From a checkpoint of a small mixture-of-experts model trained on Wikipedia.
Size: 12 layers, width 192, 47.9M parameters.
Experts: 64 experts in each of 11 layers, 2 picks a token, a sigmoid router.
Below are experts of layer 3 (counted from 0) of a mixture-of-experts language model. Rows are named router (the router's row for the expert), up (a neuron's input weights, with its number) and show model dimensions 144-191. Each number is 500 + 40 x the weight over its row's rms, rounded and kept within 0 to 999. Numbers have three digits each.
Before each expert's rows: a language model's description of what the expert responds to. This comes from a sample of Wikipedia text that the model never trained on.

# expert 18
It responds to: Name endings, title equals. Closing equals sign of article titles (= Peter Temin =) and word-final pieces of names like -er, -yer, -am, -ella.
router:485575470508529499465502525539532516545548466466452537558513534540573514466436495467463446581516513474480550482503476470535616455487450538485494
up0:507526476525516498512536484446523503490497463486470485453626438568371489428584385499449514505503421476524475472536495424558524501501471458483541
up1:536500463477506516514454499485496527546492397594484551540493476507491508452506566503471486488528502455534498570478556546480532449439480461476496
up2:563455480473484445498541518474436526487514410498494529456536430487426420407509525511472560494478478474525452545550511521572491433512513464545504
up3:556584443526506501518526504434552525575516391484555429470521502486573457426523404462486510555503534505478601430460471453452574535562515525534506
up4:475520495479464469472444496393553611523530487477466489450488433463498482534426490482465506509510469451535585535478515507505543453530516480476449
up5:438564499566526561473472447443435535472499518487509480498551435575492456456445522532469510463470449521489532503495481483472488585478597548530512
up6:454507467476442512464520448535452488497517490483499548506556533517538584438516418507503535516504465480498567486554495470445408552448508492571545
up7:478534467557515561468485467466513452474482499526501521514585531564511525524499491538465516470487480440454576517469415592488518528452528534480471
up8:454474514451507473477489552472510493492518509528480454482496463567497540502495432455534456477455518517487485417515458500479534484504562490473583
up9:499539416497523540475416547411405505449493539445490526517498440477489570486501466516530415482460494537423474494413525503519482501511517448429532
up10:441561496467470505562535506505526552546533468550449520578416406485450475504483507437538479501478546541507571476446505527454560496516544507470471
up11:516537474435461526467493488479472470522536478523461493507519425507547525489407474434525481491511444421497475459452508498554565475532478531425498
up12:519497446521511531481481554478527481507559537484514472504541477537445487513414478467428430595440476478545538518507610466558515492505442519500497
up13:523457446416524557475467594476504463520536475474488466516511487582510516473456483495477506510478540486518472445527527469521542487510570519510516
up14:491522532535460468440518480469514543564519502489510489430558434477491535440433543413546493506540485473534505524577532525481461482490484515487508
up15:488470450488481597437427556441480442448538524421449508530512459551420562487466525484554462491497482467520399521490571488547517503520515477465529
up16:446475491553456521493541502538541520568568530448459484550452430396533539485514552551510545502506576454610468519508502555456490577480528478468518
up17:491494513492482457469507440463442519447521476461494490529494460499536610514505457500514533469531507445569560525497522457429431555457558456525483
up18:442497461450537617455467529509486506514562470529544499506546570486540609523391486487532515477488514548458462547540544531480530484482572463510423
up19:529479465487409460497554481527559476476552466427456469469506453542513628518423547522461486469525533495554452453548439514443429551416521500478526
up20:501537450485481559440440535478459481563478534447454509534442463541463540446483502500519535494441490394556451509477502528500508563567526511444519
up21:455518482495458477556542524514541512555507432532453514462534463443547516531465480459479579502484568534466500498466487620469471474432456567463498
up22:499479477506458484550516502471515478587575457568503569460483482494525495457506506483528502522505491446477490481559469464528507469515530472526540
up23:471512471543453421475514489550468519465477495467472500566514511537504472501410409547480566493528475488540581468498507552419458521504501457475466
up24:462505477492489470458531414508489462464570524477524490475476429437483579493512491445445492515513466476427497475547511485483528513470524504496491
up25:419555526479557506493480482512513447519593497406489518474427489493552561534519475468495530463483515439463440490519548438516493525549572506517461
up26:461477458433515490481420588507535520586549531471450530509446535489505497507520495466498540480440477497492490479473479486447498536482529546482509
up27:484639479550469468547543488558563509470461437488534520481445514463533521507557496474490539539532484536489538466475517474473444483455534521553541
up28:491543481526510444453533512576468461510610495477542513564475550489525495494478456539492522549503431530529445471510511459564525579466560567508505
up29:480458420560522567504476456530521479502512514541546503505597574450518538465481436536438551526509486559539454576552463438435410460470526489502517
up30:533524482487471446501539519499476560468512514533518528492487494583502493511506508561541461471488459458516455495499462533508368564492504459476578
up31:522509422518524560479524481549462477530498403572522539509477528489491503485493422468539510505499447457540492541549562448500491492479532523483505
up32:453561490495452424461502510498505488520499476512437468491576511497542552450524444516475479622482520542541469496529509512496442534440452488477494
up33:390499473479497502517521423472452493455491495473487519500506469483556499567436512483479583563447455526548537517506489532483487460449512456479416
up34:503519474452520551484480470502445452530516464555478547495515591506556505481524487522478512495444476482531470565462481514570507361501490428540492
up35:502479488469488491411524522410534511598508401463474459515501533468459470478487486483485457537478532441573527474481560505519500396527492479551545
up36:454474440528503444568478538503497576593548524485496475477432489494497542486507406500503490533498523540532517525513456447484569523454502508537465
up37:462518477479540542523524534550537504481470498516532431513439575424516463488494525460483521542470520479525518547436578490520528476565553520521491
up38:453488485450477466536472492468475521477506520507463480544514499489517559502544490442502504513474508445522544441426517535466556455461518425520545
up39:465468513414501593460456542459528479519485515491445497530414535550420595494484536480550498458520518438452509514462492491454511531480490499462525
up40:474536482544461526533449471520418410571504485550533467531498503488520511546512547442492524514553579500475464497530617478550498502503520502549500

# expert 39
It responds to: Adverbs and word-final letters. Adverbs like also, not, then, later, other, plus single letters ending or continuing a word, e.g. Lear-n, sew-n, L-h-otse.
router:462549510494516500442415466465435440506574485468477529544463483560565511450455519504503508591505501540609534483511476519496508441488517497510508
up0:459528456481440486457495498464518514521497472506442558517481537478499532438529492493468520627468513520432539481499460446428458515502464553518508
up1:540509531450427544505462513504484456486530516485544556548525564579550599470486464478516467503483520513454475511521500460481432477571536571520488
up2:504508436464505494496508491527432491482525487424567526567550568532475561459472433486429510500514464509564514467525479473537520522494543548481481
up3:491494450517465502475549454504495486502523490472487582553465557556540521501484560482495434536529504542529458523517437546551480451488590554493547
up4:484546502558494443532461441453572454543508471536459550508432525478496494436572543467465437540478493495448554480506518514478541522446579505523512
up5:511542540573463506479495509505496563585530489546523541554465598494500522439532406476456553500469492518493560563490538524573545503441448510494445
up6:453476513512524506447479488492514497552514496491531505531464511529517596485532530478490459523483483473523528503484557495470507590538547498486452
up7:562549527501461499449521488503535579506527479465532546549540501562482559496451555523479468559419407496544454589467527488494565511454557537497428
up8:432472468468508483499457504518479515514458462485437589559443528473565486555460567518477475431478500475483527504483558513540509472552478551537586
up9:470489514489476530444583444470536532490497433501436494519474519487513529514480522512499486445576469516521469527522548509538454489471402462447516
up10:377481498559505521531424461469579563498489553476539466558474499596450505467474468437549549445446496486428539533539474547569535508439496429453465
up11:444550492554505501495497425499508482426503483429528575479492517474497512494529443440533457574523529476420532489626560487510514469485452472532518
up12:510551446480461545465436560506533481603514510494480490519605554513524492522426493572452510496441442487555532486493464511455441522595457464542475
up13:449535493540454528482554420554456503458527430523466482555492441534558546522431478561581509459524479537505566545475461475435416493447498451524449
up14:481506494511465477493476448508565473609573470528505540504548540501506526527391454500551495514501576530485428527480541453479541493418488519465415
up15:417535432510505515489518530518506572495538500528525452531567521502528519548387406530483467527532460540539468458453481512481501552487496412474433
up16:537595472521458521512470504486532462507508483455435449548507499498507468498482480522547492539502499578511506494524425514465436492477565462548431
up17:470525460592504555536519479468441559460480465478447524492536513469508562520377551532509459493541463529572393500428463481491539499496510493544432
up18:542540518473448533505468501510527412537567422487466553495567537538473467476471489481540569543491510534409515494525514476546570516503487530490488
up19:474480493532507488504497465492527497541485465488514527561490550517455472461451474438542514537579466555517451503532474525512553525512451514550573
up20:510524468524456485528451541474527421536517501500517538586513487533491521537454487475502470586511516533528486609448512534520509463473434421508467
up21:497520434495509519488519481594437495448516474534499533490539498537438443473453522521370430550535474531522475500403503444518477523530514495490544
up22:429445501458478452428509560486498509492556522510449475488518477463487605538513514493497524548568525436462484551478503518527558520508446445457507
up23:481559531526484465523457497488513521536505522494447539487557485512472494538507512486502537531535531466403547518521478490386472533537474573471482
up24:455551485513456534478531488531481467547570484458478510574482566487519573504468474468498455514526387455503509562496557517488533492553464468558560
up25:527515514443505480536465576447478524528493464452437532507482459548494423430500535471452480492497464458494559562428522428509471450573499453535513
up26:417517496437504506458490525510491428501493476527514586504479444447482470468533488459421524478545501494449579542540455546505453493482488519492508
up27:513572506465426487430467591464487488442457495438449467554521421573515500496424479461509456501556483508461559491508454494493570527576443520458474
up28:539472418605464529549483531476560478536534461432463542526510494457449511524445582513519498499457502476473503534550497431450488536456516442506496
up29:511553503476478496525491520444533532480510467500489538481453517453509498455528453460502522599502537457496542467503465501479539499435591457509513
up30:474456472565507444477484502528522500533644498536441487513531564517540477477493436485455539510531486424538422489521503446516490524446485460486556
up31:427522529514524557503457478424551486549491486475506546458522518530483525507504485506455526497409461497494564449523482603555526508501511489559492
up32:512532503647467488568543511461435452511484542440509542520582500495514505443559480512528447517438521494476456445504504478615569503471510417528530
up33:500472508458472510500528502518534449529537467506466505416500421524504470488487514517456535491449521564510525431443621542504594499513499433411524
up34:429535496598467456491491411500475454517496541478471552507465478429556508439529599518513535529495603522464588511461499550454571474497481467502476
up35:410531519436529528523448500549514521469453417525467512537492534552449538468518522523537464525523479631477479565495578499580512478481472502501471
up36:515567518461462425541503536478477522515550539486454548473510479555485425487530525499521506474520447503521471507462456496490485420505488517461466
up37:443520466511497572466486462558466567504506473488537437517569404452527539455455541536477484513514507525557494539449509459525472477554559534552499
up38:503522538495522506474520431535485483575563533563491561473561488465510546477447480559485533550502469498570508561462458462541480525546511464489485
up39:491475490517453548477589502498505422460506422502488534505518414498527435525519496484573572522526504587531568562503485514532486428487511528470488
up40:482561485495489395529481456499513558492574492553425520451519451466522511436534482517533499513519524467477550427470489471523477507526597498455529

# expert 21
It responds to: Non-English name endings. Endings of Asian, Slavic and other non-English names and places, such as i, an, ai, hi, ić, e.g. Nakatsu, Iraqi, Qostanai.
router:496559483477511497457440509519542415537566465496456572475523530595523532464492508469533479520454456503494479473455507526518572461433455467463562
up0:458530507517484501569530493492501470514545470499554502568512543538535489490504480571533523522480477473542553533484514492475532545481455480542454
up1:511570482547484436402491517529497485505536521489551523549449535477452459535455495560549483495475399516505509551502493551475460583476550470473550
up2:480596531533495502515510438460449513468523473445453550544510581390516535521473493490501476524511514553451556530488499519422487472490501425499480
up3:530476457455485466494545518487538595572518483511475558476510464526519514492492521436411540553546490561505430530518445506503545442529592553422463
up4:466531490436554464572507523540458589503555509474472488530529468428511487582496526536505517420556504464486523513516576596416492531531512499486483
up5:497503491581467379457466494506457447506508550450521505497502548551528468502528495414521467455542469436501520500505488464594507512426495424479504
up6:481537529447437505449576486514416503513576473526530483452481542481452483462471516514537584472507539444538473512556516633483532585470459491556508
up7:447456440552433454491475554562530427558572509522515506537529512472479461491515420533530490565507570519608422523514583587504555497569539506410460
up8:465536484540523561510541405459489451487560431464511532570539479499493583510485510427400590516459537493557491487495505497551544490501498439450408
up9:528481460515497456465433486561482520554508485472526508527584521525502531473541504424531455491532470478552422541559504532476516483500518502467507
up10:479487482546496535469528472518521476425508465523585493541521516497475527489498549525468552503538514565480423552518517506477480512442520567454535
up11:462450467559413442522475526477551521537502497495443511467511565563459533429499495513473510502472472535552500481608481457523447486535456411480454
up12:480503479491511476528500427518524477497539456474491544580434481496450515515492506495524474447494547468426469540478520455435455438478476547475540
up13:440510485489501540497516499514506496572546478438479513481581523484562495473463457472442504475521492564550482503501542466503423549495454498519450
up14:547508460434523545467504424454468484566520451490511530548556482553519515436461522443509483520544497544487505521589549523435435458450457609501483
up15:501496479499474473454460493449486455550469437526423572460463485557465533454493521423500491461493483546446510554484469426505437534523497573472535
up16:468473434536542456501517533516445469483448533478503516525505419499560535451510428478462524531527543443545546465476481526510483402459466460545495
up17:458514559535489505468462501541502496584492510478376493513493435447562506542526528401537463512461445445542542578498500574505548501510456465532496
up18:504523557485474419450566434542480490476608495501549489559500529504557531489462426461530427529508499463551582464511482594418526442470482513567496
up19:522507531490461562451489508536501526519518531445480572458516493443467491398446507515513504512498463574491523506584488506486519612495481438502519
up20:528563418482493479460440456534417520546524443513528518469524440472519479517489513500517516484460476471486486552457549484550511510444516518499495
up21:478474485471530523498447546509547537531497498514487548490571505500537577463503506510417539583492456512466507451556542569529488400532457533421487
up22:466511428461494506463436513485438538493554498459485536405567487515464566549500492532487494530499513485533455537507554441512498539544525544492386
up23:503481470524439478508495596487508534563534526493424520516528509524513544463441483470470496479497484529589476463567530493444506463502472474489486
up24:452538491499475585412474530490562500560532499513539475541514514571574590374528527538498430543485491533518437513448493527485474496557490517491433
up25:520494542502491541479493477456499552568497453507456440483479424507550534402531514513458491487461535482552533424486529488472464478561461475548486
up26:443511553552490528527507496527546567540508506450458524591479483561527466478505494521518446586520509433467536435496474445483526481477497454514479
up27:554483490467510477509509479429459548515552521477543574478443544533529499479466528527544442524529490513496431472484497464493520489492509585497484
up28:486582498462425475498538465439505512437601414519464492470472490513550529489481531446552535511524552493459498556515447443473534504587462418471515
up29:541490463519492525438551563513501597491527492485515526579451485436564535489530497495531461484533500424529540530452515553557512528401531476526561
up30:511488447521516463467537512460505455544512470478403517496449420472504507494474469543613419511511543424508488458499443535544480486541524564446551
up31:505426504557448542497467504467502521545504507527535490488496487568494507500496593507491535511491425534525562569531525559522481525435536420524564
up32:489495489533460491483453459491515485498520495465449529530497425541545539487594581536533506526546504470531579519421465543497514471425563503425494
up33:497464524474484483535508431476532548548498526482420547498462516572472583436570567469489504558497405511447554481462532481522511490551451512467539
up34:511542491599538447544484500545493512444514532484555560534482526524421445450527552532523542455500449515475591521518580538554492489539468505503481
up35:473593488498476511502507539461462424482457527495464598529518515483490573588493515408513495559569509553430488593532515483512494561520494510515417
up36:473470485476485534529476501454484576443560495522574531507472461491481477528497551488491521456515460446453552472506581532490512484498563491541414
up37:417486566502510546481481514454554553528550483503419517461456513505523461521489511521529503467443455490492501448608540457410449462495574432535522
up38:558448466441426528537502408478529418532543452532514483498458511511479426468517545519507572542479435594485491520532449446500469451456420453472461
up39:487482479544465402482514497455490500486550502501451515478511445421513518486492511494526467516532461513496503517509600549503533522481498472459552
up40:507509455523497502475510524475551589503512490487494493473590460480534509574452455518449441473521491546481483446538487430514544492469516444449518